Below are experts of layer 4 (counted from 0) of a mixture-of-experts language model. Rows are named router (the router's row for the expert), gate (a neuron's input weights, with its number), up (a neuron's input weights, with its number) and show model dimensions 352-383. Each number is 128 + 24 x the weight over its row's rms, rounded and kept within 0 to 255. Numbers have three digits each.
After each expert's rows: "comes after" lists some tokens at least twice as common just before its tokens as in all text. This comes from a sample of Wikipedia text that the model never trained on. Tokens count by the router's weight.

# expert 10
router:170142168160126107147147114147103157095124086110140054138111116047117130135132122135141136127137
gate0:150084138140145145139124147159153109146146149121128149130170105108089139128127065083120140151125
up0:096118107122097154142140117137128126154114166131113121105096127126155161125102114155127090101075
gate1:140121115143126135150117112152124103130114152131101154136130147098120139107115134134090123147124
up1:138139146086142110112107132110167130115115146109143130134148077085144102122098091089124122191132
gate2:155134171127113171091117115138103123128111158152131141122143077084136138136142150157133128147134
up2:121124158143152169143136121203134109106112149097162142089099138149121128150117133101168136152094
gate3:117132135090110103143146113163126083103138107127127117130135128166157076117116126117119126149136
up3:145131170145107130157143110169122105133114103118113085047129083193132149111089134134104115071101
gate4:184122102084117113146145127142128154138135122101159137112115131142081114137169089109138173131169
up4:129123151098175116177149168100165113119130108155147118134126137149137183101182118114136123094112
gate5:176140153136109105144133128123122089142144143148163104079155122147054117086146114139125110183127
up5:151090141091084130156148088117127163147167146113061101118080129109161133145067095092085171150125
gate6:093117138145120099137143151141110112118185106174107114152110086121094130053137106126119131176116
up6:080123113134159136084095148139147104145164119147117105095099136150118155133157138120097141143119
gate7:138078100112116126149126115141132106171152100126144146095106129086109088084069095142118138127136
up7:088065068191169119156102107100116110166177103152174068122139141126156151140113125142129128106114
gate8:139063141071094157134115114132153103142099144136114110108190079110108149134132133099125121127112
up8:161111140107120115158135137128187094178124116130116119106172125094094130197071115149120130136083
gate9:141120126142124125144102099144150101118145148090110138111161116128130141100127123128080190143110
up9:104107148136103154107141145149114114115104180144127149071111153081138139130105115142130151105114
gate10:134119079104124129119130151126140122122180155096098165165110051112085113121122075044105149142121
up10:123129138112081106141138124122129107147096173110109166092115103133157137186095135090100111086083
gate11:128071173141107154131136149080156119125084172130134101103115134076056141114115153170133121145122
up11:141122125097096122095097168132134121122136123087099120098113097134147143176132127151140109114060
gate12:089154133149133107157121130130138134085164160155180077125141153098091130132134115116128133108110
up12:125145124136139137169117151100152070104092161160128140056137147151162109119118177152119099135140
gate13:088097093142132113126136149089169101114155156155145127170112131161102135128165120132100139133138
up13:131108110102102119083150138129132117115142089111120156165103145097140109111073076099156130161101
comes after: " |", "|", ";", ".\n\n", " October", " July"

# expert 5
router:120124119103143079116156117159123093163136094180145079131114148141114129143072136120125134132130
gate0:142072115119167129143085178141144097161179125160125119082141134113106098166134098113119143132144
up0:137095120118114076123136110110093128111133144107128111162148118118129113091129131122163119148125
gate1:128145170103101148096102166160118142154136132163135092136150143162092096078147148110115153133140
up1:109136097138095117134091104155142088118100109148132112120109131141095137161125089127164156141105
gate2:173118123134140118091111134086082138116092096136157146157126111139103129122108114135056083145145
up2:131130123128138137155108159168159138101137116139105141149110118119106105153153129082156156140149
gate3:099100106108113121088116153110143122173157165165115119105163071126128123094175111118148157128138
up3:129111096120142146088134094110133109135132124143109164085139141120161144119166095113145114123128
gate4:129114135169097078109188104157130124126112129100143104140142163094131132150135101114132176144142
up4:136113110103124154155146094110113125080117122127133118129121121117120172134140120139091071086098
gate5:135076149097150108125114132085133108146140114133123134159155134118119098144112120107131148114132
up5:131104084138154109177110105107107138105134113114103109088114122141166154131119142130131167132121
gate6:136131111150079129100165176134092146108136138101155123131142128128097094083154146122129147106141
up6:117149117154152091175155149070112145111101144133107160095186119145131150142100107111118090131100
gate7:139078124124157159079120175086133127138120143165121092114162142099144097121150144063101128158189
up7:131099088089164113098119122096122099149166137150142093115137120141105092110128098142115156085129
gate8:153108112126110158099092113135083083110109156151116130156121096157101118106081111118094121134152
up8:144114182087145094101152154149139178124157102132123164122139111108106119137151137145132106112159
gate9:137121141142093149118099166129115121142143117109137099126104108081104129167169173140115148139143
up9:152143100128133111119114136092091097179150129118104119153129128108123140083080127119113131098108
gate10:115129123100144144095102115122124149144170109120150158102154164117162113115113147134145126151179
up10:135120136158093150130142166077130084141212124133119109138138090149091123112145099135119151131146
gate11:153088143122097148140107106133180127111153098156119114136092117102081130087147127121158148136149
up11:122148116124095111110118138142150157138128161129118123109119156107139077152148150102120133110109
gate12:122163124113126177133125091121176150095143104131150125173162106099125142111094115092132113121107
up12:077137163126122099135106098110139113132142106133152160145115122112141151159163142134185149136136
gate13:127131108167134122079144075133105143142174126151127131130090170110154092098099166172067083125157
up13:107161138117127140130141121093141103150124121131128107140087076147151175123146133154143120124114
comes after: " the", " a", "-", " The", "'s", " his"

# expert 7
router:103113102195104087172146108105109139138140110069162071139116100119120122137178126127122117129149
gate0:146118075073119118136110110108113136122109149118098148185172165151125132080132126153123104117146
up0:146115114128123118154117115160092109111106124138117022144125154170162130159105139086118148153147
gate1:141098130145081107174104164143134091123136121111147148126133185137119108145148119101098142118136
up1:108141177129173166131135124101092156157134123129076102147118071174079130111128163108152150166146
gate2:159136102134082140110110182117127116137132143119128150124151178112151124129139125130125164157090
up2:112148080164174138165115150146084169128156087137114132106111146138087103143128101104105182143143
gate3:083113161128156112117121103098137106096149102109145109089183095150104096095116115150136162148155
up3:103164133136180150093132134094152151131150139141117102088086152097087095089126139130129113134106
gate4:149111127145127144156131166156132139145167125162116126162126113150160114098094087101106145140113
up4:140099165144166135150095093144090116121104143141110131125142132121116111142158142113107143152138
gate5:110100120165125118138094133132123126152119090139155154150126171119081109099151123126102152156143
up5:109113178121128103125127112083144107101111158165096181161137139115125126198148173104120107095086
gate6:128102094153114172161118096139129138141160091153096093108115113148113073133123127115113142160123
up6:118110135148085199116113103120111118111188147140164102115124151148156136147118142116146127116141
gate7:124112133142125112167118089122111113105147117136126095128136093141149147128123112113153102173095
up7:120089139134100130121111143171139142163140129103087134144105141160132159128132125117155133152084
gate8:111101095056130092154114118127087114095122131130159114159106132093131102136128115128112167139157
up8:127156111132114112162103129132098126141131130158143142151152114112128140112096107147147115086160
gate9:154122155094148154137102164134128085117145121137125161145163096082116126088086070129060160136156
up9:140141100126144135104172134085129127122107100127048157158153136149112132102153154116136136147131
gate10:120103076092094114089104139153152118100132149151105155115113145128127121137123109118141123123097
up10:111121109090119085113104101124111127100097140145120111119122151132141159105134103140135106133100
gate11:114123114133114133128093108114140073146180112146126131097099084153107146127128134135146142133128
up11:139091122097134110092077102132123144141107142101123141153144145141109124105153096185123110155096
gate12:117144101092129159143123140109094129136164135105141109114102179151086101099107103161092141145140
up12:086086139169148127116127168142157146145084114173076137146094144132091122119103158140140121134104
gate13:152141133097111125108154130127123131109108155112118140148162096133126115126099098131147118152111
up13:122101159138125156138127109087154121163123156156096091122115082114115096134136106153126134131155
comes after: " |", "|", ";", ".\n\n", " January", " |\n\n"

# expert 9
router:162123101232130082158141125179134178149132108107132101102127137111123124127129114136093128135134
gate0:139097109068102147145100161152116083114138087086098105156133133172127095123169128143129140140109
up0:116141099136128125111139134154138145166143103113140093135102161162137142104158126164136112090083
gate1:082122113129118133125132127162115106161149079133115160134132128081121034137099096126096121092163
up1:169116108087093146138093163146142129095094126122139136116125105150120170120147176104111136150124
gate2:121150090165140104105110184112162055134116139135088095122143151111128130133178124140152107119162
up2:107106150173125152118119139139143088124150093115164101136133128205128105106166112088184115157148
gate3:110123093109103128117138132135142147141138150149111109176145106125150162128120139098113123135138
up3:181160141126172092156142114122122138109117100137136131140088132102112136108165127122136160154101
gate4:143146122137123104118112125126156113132131182148140106120147142147134075105144130145107155131111
up4:121124154109083146124145125137118130143088121097173116133097133160149113139118169122155137178122
gate5:093091115109079138092106099137148150147140129146122154120142127112101064107129125159115186182141
up5:142122138123142153144105145095115129080115101117137101115143160180105134110112142122115082107139
gate6:146116129103127136104094151097139131105160162129135106117112126099117107131149129143148164138138
up6:117087104120123112159153195123098118136133127148114157143155116161129125133120096096080154158152
gate7:106107167156105119123087111151100112117119114110103135102124119134149132114093131121147147129160
up7:093155125144101136124100081094135128085084129150107147112125116122129123123142132164106151100120
gate8:171130119096110127123113140145126132159123177106068131141196153120137123105123130133142141159138
up8:113130138145176126110129134110136114133121137114137125137124163126139130170111091160148112141138
gate9:139093150179093079084117115125149129080182135156120123138142133088130104147125102112141110143114
up9:065125156138128120115171123093120120167112101132103121121110153094097168131132127143162123074120
gate10:130127110123131128134113171171119111156155119139166108079117104135128113129115122143150143140115
up10:156083140134142137100094144122146115125111094148135096102114088152111129151137081137124105132135
gate11:149120156144141163118141114100112121134101128153130159166146143096134153115150143119152138128095
up11:095111113127115104134125132141122126132136159170110096095135109116083107157145090146124131127111
gate12:184143127132126129170128086161145126117115125105179167110117100118136097063136086144153128122135
up12:133126117133151126123153108124096165069112173129139110121085093121104141115098121175135157136149
gate13:102113159101104106150125106150133120117154117107162142182143130121093098136061098097126141130119
up13:119131128112131151112140101150162119126102162138135110112121115136067122139122119097135122114126
comes after: " ", "–", " (", ":", ";", "/"

# expert 14
router:116116121063126041114150134158148143165125147132151086111103120152109116123042104114101131130140
gate0:120128141112111121166145157148161084111122150118084108158155128092145115153151128087106147115147
up0:119081115135108102091100117109101124101149118116136126143137141136093123164132155154109117110166
gate1:151141111121132121113147149156160108093109159084144128107137100077146126115138174075160157139119
up1:157117117118121139174123099069124132139150139134147109132162124137131138110107117113134128131128
gate2:120114119126143128130126157131110134129134150098120136150170093148123089086108116104093131137129
up2:164145150121163118104110171117158147142144126122145100175137126129147147118132116121127136134123
gate3:134103111094130123162097146156110109078121120105147155150110122082101104111123096157054152169114
up3:123117162113185109123097147131078079161151105128150155114111135109111115149135158122100102133129
gate4:137115161129127143131109099105141097101131144097152083087148136104157093060072163086094136141144
up4:176125151154157122130090146158106130173137119110133170107132129122133147182124089123143119163148
gate5:123090102134170128128103133099123111141129119109154108111129117126121085114138099102128123110131
up5:141056136099124098101128094120082129121129139134133101128099133112127134151163107117142110104109
gate6:121144119120088168098135113140092142122116125115123150096147135118109107091145109139129140134128
up6:108136086122076130129150106129091104155133144134138158137114163136157086133134147099165123081100
gate7:118115130112133110186101111111125114126151088151088128091184114092105104137109083092115126180160
up7:156136141150134146110132131127126138069123089126154177155181119130140149130146111109133096092099
gate8:138101129138101147103125094186133137129146094125178090134171165086113152096157123120163143159106
up8:085172118111159133157121140198119104146111114124115118105131149164118144118191081173124126106151
gate9:164102098111124095136091090134099172094166124116110132168115102114108114143102156111148137155125
up9:161133100132139113180120122115125136142154132117080108155143094135144162155142140128156154085092
gate10:097121146110146108095074131095103128132146161105145122131130086129104083126107120170126144140113
up10:102147149122133103142092122115130157131101148162114140153121163179092102151157149148158117124111
gate11:172132125112079100120136137143120088140099130118138127126124074105184138110099109133103159129161
up11:118155109119128119164120142124088099119123159075091162116139105125129136189133159147138138057115
gate12:148137106098132122132099157126097118120114155128130179138110107125124098137121118092145152158121
up12:119137155142106117177156136158154118153096104130077152061118130127091111127142092162098110122127
gate13:123135118119154132134123130087144121149131092112110103106183110093120097091094118170122145137123
up13:128118152156120111143135151109144093132083095146114108129118140136152128160136091140091109077149
comes after: " |\n", " the", " and", "-", "–", " a"

# expert 19
router:076108108096123084104146107209088163114127110080158121057097114124122123138124145123128151134142
gate0:146097140098071119098096142103171115160157135156143138134135138090102105138149135109098150149124
up0:118120132097129138072121113147108150155127178120125112089114162163121125107167147084105083125134
gate1:128120158120109114112079111117138089160143107132094132110129107089149101127137110130126168109149
up1:098116100169146145098123130104128130125110083145106120136150153143114104100136167125154128146122
gate2:125111127120144115129110138149101113141120101138126136177112158140096120125157079132117124164129
up2:105142160125152106125143140064164141116105086118111144172159113085158140136137089167064112096071
gate3:112111142129110176115125195103117133134092141102118128131120132122083126105114097118101143132130
up3:155161115150149107126164145110123146115149105124149117129109112088118127156107074131121132132136
gate4:123098121134101120130115158183155107146123132129113117096191132085117157138150146110127171138121
up4:181169191137097140126143144159117107098151088127140123086088163153135106153149139162199118133114
gate5:133080146125130131140121129151128100155133130128110155140117100149119141079145137147137122133162
up5:119127116068144146151145147139096161126150074115149145103114157149137135067135097136098128139158
gate6:156077184123134133161125126103137125139135103105125158136153130112137095141099133105066154146154
up6:149139125126139116163114158133114087105118156140120087128104166128140136126125152129176110167108
gate7:153131145127109169145113162166161061176131130118095142145138108122133130122110132136094151174152
up7:170131145111137103124123139144123161103188131153152089112121110127080093125138117106129161113127
gate8:181111097106099144169104117164131115132153130149150119160138118089121142144140138112132154135154
up8:140125152116115142133123131108144118123100134108115135101123179136137122171161107097138137100140
gate9:119121085096124167131087142109164109145153095105122129113148138108141135166151191158158140150159
up9:132116155145173107160129100126087140139124139158107146099102161130093142144134120121167097149120
gate10:140074118095075119139091143171134097170142115131108147140143150122123142153099128107086134126097
up10:111111141100064181161093145206142143115125103148075154112106116123151135139124126110097147113142
gate11:141115114146115104139102144157125095143124150152150103146142118109109142149121095123150130143122
up11:120092140188173089116151112141108163081151088109138082141118158138129138114123111110125138148088
gate12:142096147099125114129096146129128109121149132114131131118103115137085139130159136154163132160156
up12:148130099114135120139128148113124159090109125141126181128164121110057090135147098135136104099137
gate13:131133163093137120138114111106154124153152156120095122112125119094128064123109142176176132144127
up13:128156108071134131148164151162118131149109141123191144083128105109152109179157162134134121124185
comes after: "1", ".", "2", "9", " of", "8"

# expert 33
router:063123085124175035100148126164128165150128094117133112067086105157129117124164143109130136129121
gate0:145131109096134140127133141132148099106162137123118152111149085140108124108145133119151153138109
up0:138152141102119121097161144150150121121114121131139140090106118141163145157137144127140102095101
gate1:092142139087103191100167138113079110127136130123124093115123093120182134130113107153130145163148
up1:131132138161103099171084133110111161129156147100109098123127148145091121172117109132089129174151
gate2:147078161130108125101075123114105100138127125126110138131138122109132061154129104158127140118117
up2:165114168086132053121115161137171115158099075142128154122144141134095130122089141147134120164162
gate3:091124093132126133120153125116143143155128134122132146112139146135141105082142058125113127124122
up3:118164155109112062115159148100149136156137119133152118106189130118106115138127122111105121157090
gate4:136116098110159140147108137136151119097164073110151166164139129160124147156145154136093119118181
up4:131115116153091152155095122159138134137105141103125123110139103082128113093143092135111148121152
gate5:140113133109119131177100149105126120096131139145153132101141146130115128073146126160079151120163
up5:110155119098119118165134122089112151127138153161155134119143178099086107144124144098108127172150
gate6:115107102141118148159138134102131077134098136064092142157120106083110128104136138104131124114143
up6:106150140100150140118152099145132125158123142122121105147141116084146136136119176138130120079124
gate7:166095136133115095148120150134181104116098138156111150119143192103120086116142088115112139090089
up7:164129138090156145109117085127148115094137115149139077099142152110102123134138100132122114136101
gate8:143133125112132122108115109147135119135125118149160148152164088116132093119139126099086113135089
up8:114112126099122139100131118138130130116096160113111116123126164142129159121141106167109132124138
gate9:140138086086158086153111104117100125080107099085102183139183128190119148107121122103143139136136
up9:118119152138096170127108161127121111140168144170173149120132133134095126143135088115109174148114
gate10:134091104164127130154115134150139128135099132124160142148127128113097113138134104099122136138143
up10:117122160043122081130144097122136104113133163088112128092105145108153117168125113094152097140121
gate11:124121121118139140138105113125123123138158128096152082144156113157128090086084089103123179154166
up11:136144133130122133058118097102128136170112122130108123164079129163126139108099109096097098128135
gate12:123145131125086138061121165099104148126140147161121121095110100112150097135099147113101144158100
up12:125161143160112164095113165084136147113135152133140101129121131139113132115130143158134108160111
gate13:128124108105123121145114140102146114119186097130118112116138051136122106123134111150072090152131
up13:157141114152142083123131125102152134120117135147146130119131088110133110129136098128142100123122
comes after: "9", "2", ".", "8", "6", "7"

# expert 4
router:143118088136137056132142130166125169104128031056104149081115093104112135102106145115107133145159
gate0:122116129074134117132131111139106103132113131087126127150166134076117122112060116144112137140164
up0:114115118154115133134081120098134134125172144108086100106148074163104078117140130104123150172131
gate1:122114175119121103109120107127092073145148136135109144155117147103099127153162129093146144145120
up1:131135112110117106089141072130083165171135147133088140155183115099139135121154102123099151130153
gate2:087145124180137093134107095113113133134150140139102136119092150143123106134080129153145115147113
up2:142122119157155179128109117140138099141122130134110109135142117135115116152133148113151134109096
gate3:114134140137135141127144156109124120133128169150127116152110104097109119123146139111138158159079
up3:085129130119101158122143131077083141141106156178097127096113129104126139196110123124138098136160
gate4:086123112085081103161102173107112106075123187119091148123100149129082123085143087147168114140120
up4:142122094137074112086132126109133113156137121139150128121120114141176152111106098090158105128128
gate5:155095053095125148166104134166123108153157126107153142132139124123098076091156103135088177162171
up5:132178150090129168109128121151157137139161163137121142135114123148128105110098106186082117122135
gate6:128094159147105131141145101109141103114148098109182143136111102129126096115148093132132142137149
up6:125100123162145134131113116121120127128099107120139135122112149087139142125137145142115128119135
gate7:120123136169116105128082143083143149136126147144094137139138122142131149133102120129111131196130
up7:115122135155118120204161120102092119174116109134156108144123128132156128118113112093124151104094
gate8:131094134135120132099081122126101119145153139151143156141137096079108125123107105163120154101163
up8:117162114122124175113117134131106116108113139131199146135128092172117139125147093117162145073131
gate9:160098136142104144174116169170104111103126122128095140130115121121125149166155158107113142106169
up9:129136117132133167165106190158114120128143105131098082113113118112155084125162127145111092105129
gate10:136125163166101126104085121152127139108118102157160121158098074090106132136116073141127193171118
up10:152140168136119159152124155165106142152108089142107137092083120156133104164082163150108142119146
gate11:103110120121123116142120147133146092120122110109133161177128130115091151113183134134160145170138
up11:142166136135103095134122169123066131141127128069149095185112149140103143124155117130108148130137
gate12:142118102114127116157107156122155105122130153074133133146178150142095119121141132080094160135177
up12:119112139137110075119163143187129140096163147108182137158121112154095105118130159138101138116141
gate13:129135102118106163118101160159106077146161090157057116136130117095127140092132112120149122138135
up13:117151130101123128107106116102105086115088167163113138114173128085131154150115163130161098115113
comes after: "1", "2", " of", ".", " in", "8"

# expert 16
router:093135101111146130132149137129138142144132156090124155106079120159128117128156152117127124132136
gate0:133109148139122132153091158110173125100108176160138137119117115123161136130139128111086080116104
up0:152105111113130095117110083124118100144158127125133108130141146130129175110126098083143166152122
gate1:118113095145155096141116125087183123134121138143150092167158095152105100109104175106129144159123
up1:148144090104188096076111058104155116138120112097124128138130146205077117121089145088179119148102
gate2:180112153118160154122086147135141115127111141135113124138117132157149119088125112118115138134150
up2:116137140133128127136112134122091096152122125147162120123055123114118100111147129111101138155130
gate3:072119175099108167133117100110124100124130087108147131130112112164118091130138142149108109106125
up3:105086181082095136109117106136133099154171135135138116112141119139127097122110124139109103117143
gate4:124091143142135102139101114118105185092152146137114114133119144146120088074117149140118088165114
up4:144123106120128143179133113094180137100147113133133089106152124117094141085167139123128097130096
gate5:108108103111108108109142100162163128114111159164111172131111101089106104093131098133162177109098
up5:132134125131103134151128096132130135123153082127109146115140100110123135134142142159168140111119
gate6:161101154119190102129107181159103108143144158160112189120138073128082098124084104084141141133138
up6:092140116144116151129134094097124151120163130098135136151119133137127113121150113181134133180123
gate7:151081108106116154112137112119104164142133185150108127138172102148110110148137085102109154120135
up7:155145117130113146114160123176068145152110176125155139127162098120140124149150101115123132098121
gate8:120119148118116185142081138138147126171150177166111139164106130151112146141151081126132138129139
up8:117151130111091142134152164127137132159142097126113155152134126144127130142132097163079135138120
gate9:111128125103144098104100151120152118147131118096153138155160108129155109125132108122095115147102
up9:113160082111138155183112127151126143143107108155145141079086099163145110102088151176190090071154
gate10:152118119111078107143104127153124160148113159127092129135150149141133130080124091118122122129119
up10:147120148122143144147113094111167156128111108119156147139109130081110111097132099114119118119124
gate11:120121126113085119152132126100124131170095120154133163138168113136129117138150105113109103138136
up11:124110136134124140106140136126095159168092085121126105161154112139107114159157121093116109131099
gate12:118101127116147143122098136105148104101125154156133137165141141148136099088168102104098176154156
up12:131101116145115139138101129103126124096165123133153133144162159134092131134120105142138119143129
gate13:108155133097071121150107166139128136140112160106125109154121124129137100115121100134115184124132
up13:133144126127136146064134111154135139140106132124093146161115132160126147169096111167145109164128
comes after: "1", "2", "0", "9", " a", "\n"

# expert 12
router:177130192180147071113134129178088155098130089084113104119105100077132118128139124127127124128143
gate0:139107144125153112135105149122119108150133121088146112094141139085103133150178127086165157119141
up0:127154087156076124099127105161123128095078147139156140131152134102183072112087128129117134103069
gate1:174127102114090095128126163122167117152152162136136121136138094130092080127183131135092140137153
up1:153122140115108124071158054129171151076131108105114146132165126155129177086118166124095100123100
gate2:102134108128135185074136128172127148180120124115110087109139119078125109127102123157094156176115
up2:132087127055091164133085068130090139148119086169117076143112122105089131111133094138062153094128
gate3:199117145127153171108067148130124113108123178124137129147138137132136082103132081126177123153117
up3:181122144171132153113116128115136115102110116146148143148121128100149124132155146112115079158089
gate4:129066162087093154135120152170142086167133170128145090134143111112116122140165106100111133122114
up4:142119149135129123132152154140105152113160138088120145135144112149128134159131104140089145118178
gate5:117126114099054091130109137161079145129164158082118129121147104128053099134090113133074148125130
up5:158094159157138140108106135107166139121125091123139103139141107109141109117135135105154139119172
gate6:137120066128108153145158112141128126139170108133142178154131061115139095136136132130126143187176
up6:122138119126110116159142098141117112133101107125096099134147108107139129132133155108095086113084
gate7:131115133123120155130100132131143097153111138125125099098126089128133067113152118115095097111103
up7:131120123133113126122138122142173164097101141151125160107118118141097155088107138166158133093139
gate8:148122149113092140106096140121110134120106144123122122156145114147121114144119082134142165133140
up8:119144102136145145071161166091162165123120136140126141101100141094140147113135130165121107093102
gate9:080097131129128138182115176128123138136129146118061126134135114119110086136125200140130146132150
up9:094138147132131088126105131157164152164115122150133144138177174146101096086115161128149111132208
gate10:140150078098135123138143126157140100127148108137195132093115134109179083142091082091140144156141
up10:134087128092103147150109131121136102136132114098136150131102125114175116138191151137150113112094
gate11:100127133095150121145095146169124098121147139116150137116159139070062098099160099129155149113144
up11:128142112120147163135121121093150172143169148100108140180097145127129138128128140128166130146107
gate12:145102111134135118130117122144149132125153145142122112130130168160132142178107104135126160163128
up12:132134117097128170155105140107096138072114151098144134087138165100090146104144139188139101135140
gate13:154123144132104144113147132140107123151129104168113153092080136129163149074116131106089158159114
up13:123128106105122150144112111166095111134116116148172159157127131123114099165108115098125113091153
comes after: " ", " |", "–", "|", " $"

# expert 15
router:118123149085184088153146139143120139120134162068123098107102114127137121112194126124127139136132
gate0:119146088162128120065116102119084098149144107130088145179167121095127134154137111151140145174158
up0:136104115134122128148155150163149126185131108126087156150134104116148137106136108123123128166133
gate1:160151111114138113126099118090113098136118117077161166087116148155123145115122104104106147141130
up1:120157165158113112098147121146152113133098129139141106120134091135137176097090154091078148089090
gate2:132104070129125118115131125083132176132090099151138136087118131129119115137147122114111115167150
up2:123139124157146127133126105160111130129159168103107158139127089101139149121145126170114106126182
gate3:138127112143152129157140116108117147082141152190150113155123145100094152107114118127111139089131
up3:137072091127109090119092143115157092107147158162152112103142111162134117124174102124127139117165
gate4:132105108067107152157071173113101155146178112127125118120150097127130117128128112137111184167113
up4:147196108124102143095115131146123131136166129118152119171122111140133141072121159092138163123131
gate5:104118118083099126159078131154089098109090114084086126145129152102136088135114103145125141177118
up5:136147108187120124138119099102142157131162157126109118106120130125129132132165150124137140129091
gate6:126105163163107120111119128120078131131139131096154140077153157180138108142108160142104176159132
up6:106098111133121151101098102100122146167115124142129152125115172135144160129145113172160108109089
gate7:161123095110111149181136142143125113116119135094127111136136116132155090067114110122185153160127
up7:123159126136135137149141122124160114130078141089157121134122121148152184094151130185146111149140
gate8:168087117119106192163091131083137113103126122109114137125141143126122114130104125114090138101129
up8:133137127091096149166119118118156147141110133107099105112129131122120137151138133136120109062075
gate9:104128158124118133164144139128081120139153182102126155121195093162128154117122157114147125118135
up9:126110121184112101089123118124161116114111088184146112134051138056112121129125096136138128132120
gate10:142119152159135160172114139120128162126103127121172154113098123141069148100169087132086177122179
up10:134134110151133122104128137119128118130129167127099133118104141145125143129160120151141104113103
gate11:104091130124109149138105172094154110099193096140133128133134123140128099052157105120134145134105
up11:089084128127104147143124163121099107128161143154153127109093153132114157092130131109128107150138
gate12:110144115117124094087129135126122125098121150095130114120153103187147118119118121092148186144150
up12:130123148138101119112093153127094102136147130119190138139118097145098137138113117191153098141121
gate13:147147109086162149137120150155131111093132134086118148145195095072103113148131151136128118153138
up13:068128148123134144095082114133146136098150126132121131190073140129125076137163076137125088156137
comes after: "0", "9", "8", "\n", "7", "6"

# expert 35
router:104116113132151059118145128154103116144139096126162128133081090142130130113172149122100126109148
gate0:102108123141075168124112116101125121101113101138118139134151124112122114112126078129111121105144
up0:120105115155141135094140127127172129119146137124135123145143159124115132182113147109091130126142
gate1:110135144085131168141131174135141118125142134103114153140170144131148112090126138143133152132115
up1:074122129134083137126129163134130128160096180146122151111123201085097116132097142107144128092112
gate2:140148135141122109134122156123158101137107127166110099137151087154139120116168092126093167173096
up2:132134165133151132091136158122196140140131111134130112158163114122128139139126155142127144163104
gate3:134121163112111143120082124123123090111109147135121139114161100140129124134145149093151098118139
up3:146104118124165174128155122164073121156131149135145187145138139130111106102109105130104115155119
gate4:129111058062144159132106149142150147092161122135137133110126143133134118090139128106114155142119
up4:133073126157146134086135128148116123147102110092114131137140125137073121123114113132167165163124
gate5:120152058130117141117115143088145097110159102104132090178136138161142126106154105122146111100102
up5:099143097118168126127124124112154086170126169142127147093097159144146109148129146131115145118094
gate6:104140078110095108108084145101162133136138139092134132132143110086133135123133099133155150127101
up6:179073149161126137169123150137106131123114104114109170113154135153156126115067146098129143162135
gate7:110106132126087111140053138119143120134150123127112182155137085112121123155141080152147153111135
up7:125132123153114117149135141137145134156152159148111144150143135113143121099087129131156129126107
gate8:164099123124128114103082120139125143111104126140121092156124122082099132146131129145174144162176
up8:097172148101129110097164133155134094131151126113057163146175090144101116118138118112131133117103
gate9:122138139107123125150108201130110119115142117122165134151150116113131126108120116123124116145153
up9:096102147138164114151120098121193110093112125140123123099161152150139112135138122088129149152106
gate10:157105107102099113145106133146123146083155140135111158126138120125125124106125098136132128167134
up10:099141154113174100089163101077185107153108137118146123103123132156139116131128119123100149093137
gate11:131113129113110126112130125102145044159135127094118130138133132154100134113140165150055141180139
up11:128144126072150111106102115121128092149139152158101131078103132104124128161150159146108111149126
gate12:122141113111130152075133115119141134145135118154083088126127134127097107136141114109106103115157
up12:089148100091143199083136140143156115159113188145100139055094123136093131164141127167111117128123
gate13:175098132102191107087148142145173130114085153150113125149140116118156168114149116143098155144124
up13:100111149124084101142098110143142123138135166126106104109108141162107090140157165124157149097129
comes after: "2", "0", "1", "9", "8", "3"